Weights of a small mixture-of-experts language model, trained from scratch on English Wikipedia: 64 experts in each of 10 layers, 64 SwiGLU neurons an expert.
Below are experts of layer 5 (counted from 0) of a mixture-of-experts language model. Rows are named gate (a neuron's input weights, with its number), up (a neuron's input weights, with its number) and show model dimensions 0-95. Each number is 500 + 40 x the weight over its row's rms, rounded and kept within 0 to 999. Numbers have three digits each.
Before each expert's rows: a language model's description of what the expert responds to. This comes from a sample of Wikipedia text that the model never trained on.

# expert 59
Line breaks, prepositions, years. Line breaks, prepositions and mid-word fragments, plus years starting table rows, such as despite, among, according to, 1982.
gate0:556451484486445502504536516497483538524555489475525495397491508560483538437463520515496469528488477498530446521551480513391524546520522471537507494442422616481511495510496553554462499446538549540491473548497474508476521563483441581476516442442421519492539519567549468484483544480540533494
up0:491548523496513500452522521482462450559435459493546418488466525486473507485485453519457562533525525517492431609527516517462512505467531505504501476439475510509527543488498478502532487505541513474453474460471578542458476507481537509573524467471423546534498489521524487438521455471503557499

# expert 13
Name pieces, score dashes. Middle pieces of foreign personal names and en dashes in scores or year ranges in sports tables, e.g. Guillermo, 25–23, 1973–1988.
gate0:545492504547549510497501561439601465493522567482517540477454568544490448506563459541480447492511495541560490506478544487538517571545552494476455482546432423454478492471489476499523496513476447542440596485554508508507384476428474525515528506541570492484446523507523479483513590379448489500
up0:577464568509485539442461567515558431474514447507513493468498562437517480495489515530487595583536426524498460432516551458543501578507520477506573526431465453535475456577544455560549501499484541476479444492537540487435481514523501513535561557508511487566514457485537432540465387536507430529

# expert 11
Capitalised word starts. Capitalised word beginnings and modifiers in award, sports and military text, such as regular season, best, Lieutenant, Ph.
gate0:515484489504560544452492452519519517501554550498483472475459489523538446521472513461502509529528562534541528445483529513448554550504514570501514526500499469531534466527513468528507455531510412440531487523478501493540463507490439363476514461437522451455449470427484477445536478543499484548
up0:490575430511496515475562495501435512559523438528461519521506509552519466471499502459534597459511580511539521417546493594523511486458536504481462552602488475581432506545500503469534503498571496501572531449473604487506541482483566457512472541516530495528559465473508507426508456531577490476

# expert 32
Surnames and closing marks. Surname pieces at the end of person names in credits and lists, such as Bart-lett, Wong and Al-Rousan, plus closing parentheses, commas and goal-minute apostrophes.
gate0:433496570526568458495509481516515524491520515483558495461449474520518491539419499538474470482464509525466502511476530456478559456480454515475408519558531553380473474531597537503582469463493516548497497465508520503550580433492529497535510542478554488522555420527489491408460450501471450581
up0:514557423431503515469455427509544468518540491483532510525522550486480509505447510480534412511495598541531486511581399526538511489521515459505522514494551494526588460511499475478531464433537523524565509458524597420499442492581450543541497444507561526534500585480517499478487483492564482452

# expert 43
Headings and table headers. Words in section titles and table header rows, especially and joining headings, e.g. History and profile, Candidate, Votes, L.
gate0:513489525460434527516597524449573520554538507500442560490516474535604521517492521500512496481513483501461559486507439490518464483492479592535456454453464492424490468543469532574497506543484514443391538485474538516536482503544538540487465480403518493469524592511505459541566546490494466501
up0:561473493514517500544538537482547452469504474446523485504507496461484496530534528576504518490457481488459502532529585522549460478522509514511482484582536472430564542488524443429506484494493518449505513567517518542478529478515422442459514475515494522570512496507525506445514484468578513490

# expert 40
Adverb and word endings. Endings and closing pieces of words and phrases, such as -ly, -al, -ano, suffix letters like III-A, and nouns like District, Corps, class, level.
gate3:450558480420548506382503497536513535489503518541437449494502436564470475481544494510500528463508475519517512442440498508499584513505477505469495518518513503488480529476529466471550474496484531499516598475468535544417532492510495525495525544526527355491520503455448553559487551509467547525
up3:496491459528457534486424484534465520499525509517485533464487479540577475542523495530490494487475484436527520550494532486490495578437497454464472417417479494536450517538552519501434498484571470486463551514493509611463453606492447499522472545542513498560573470506469552480441439530494535506

# expert 27
Election and data tables. Cell separators and numbers in election results and statistics tables, such as Turnout, Registered electors, divider rows.
gate8:503489511565484477451491470532500490481541502482514441505560518590452415511453452423501559507514575475538589500507507522427470520481535514502514493516458523446485474480518459544516537436453449537545540502530484497517470410475522409488449530528501474475477536461549482540484544458527416468
up8:480544527466465503490573548543518504464480541504460533567557455535495516510519517476477521543470478613487470571595491471521460510469458431479505536508556447488580514503521465468485496497465564506460480520506494527390413500535530503526500505502558620510498537513426509421495516501542527456

# expert 18
Mid-name fragments, plural nouns. Word pieces inside proper names (Nak-am-ura, Af-am-iyya), table bars, and plural or event nouns like men, banks, rescue, arrested.
gate0:501550528437522511558528490561559519485514506510500547560493532563476464430473469516485442537559480525483464477542490516525472477524459560514509504550504536465503504450525511492453493511474434506537450511500523450483523431522444582534553524462523435505495478443485505471581560507470452447
up0:446477466418436516512501449519570451466536515525449529592454501487525473521492491481480425493560437511507517444516513536562513451544433493485530567533464469472552506451498534532445511524527449513469450553460503511486510544514479517498480448475523514452449451420506455554492540477538432466

# expert 12
Parentheticals and list items. Tokens inside or closing parentheses and comma lists, such as Latin species names, model variants, math brackets and occupation lists.
gate8:469527471471546478524629482488556453451465528478541583519504546469508478538466516532470502532517519539506462473466480546496504462424456542496529454466451519573495471439556458529505519456411513479491552541528514519473467513532524514484495634537497534512434455486554455480528444512433562523
up8:540495445556434496507431536499536508575493502540537526455517544536513451490413486509553531492524443529548469486615513503558452442574523534464495477435444421505542513454477503471495488474527491523532573577517517486459557503447538452478477498422473551543455519528548503535501454440487488494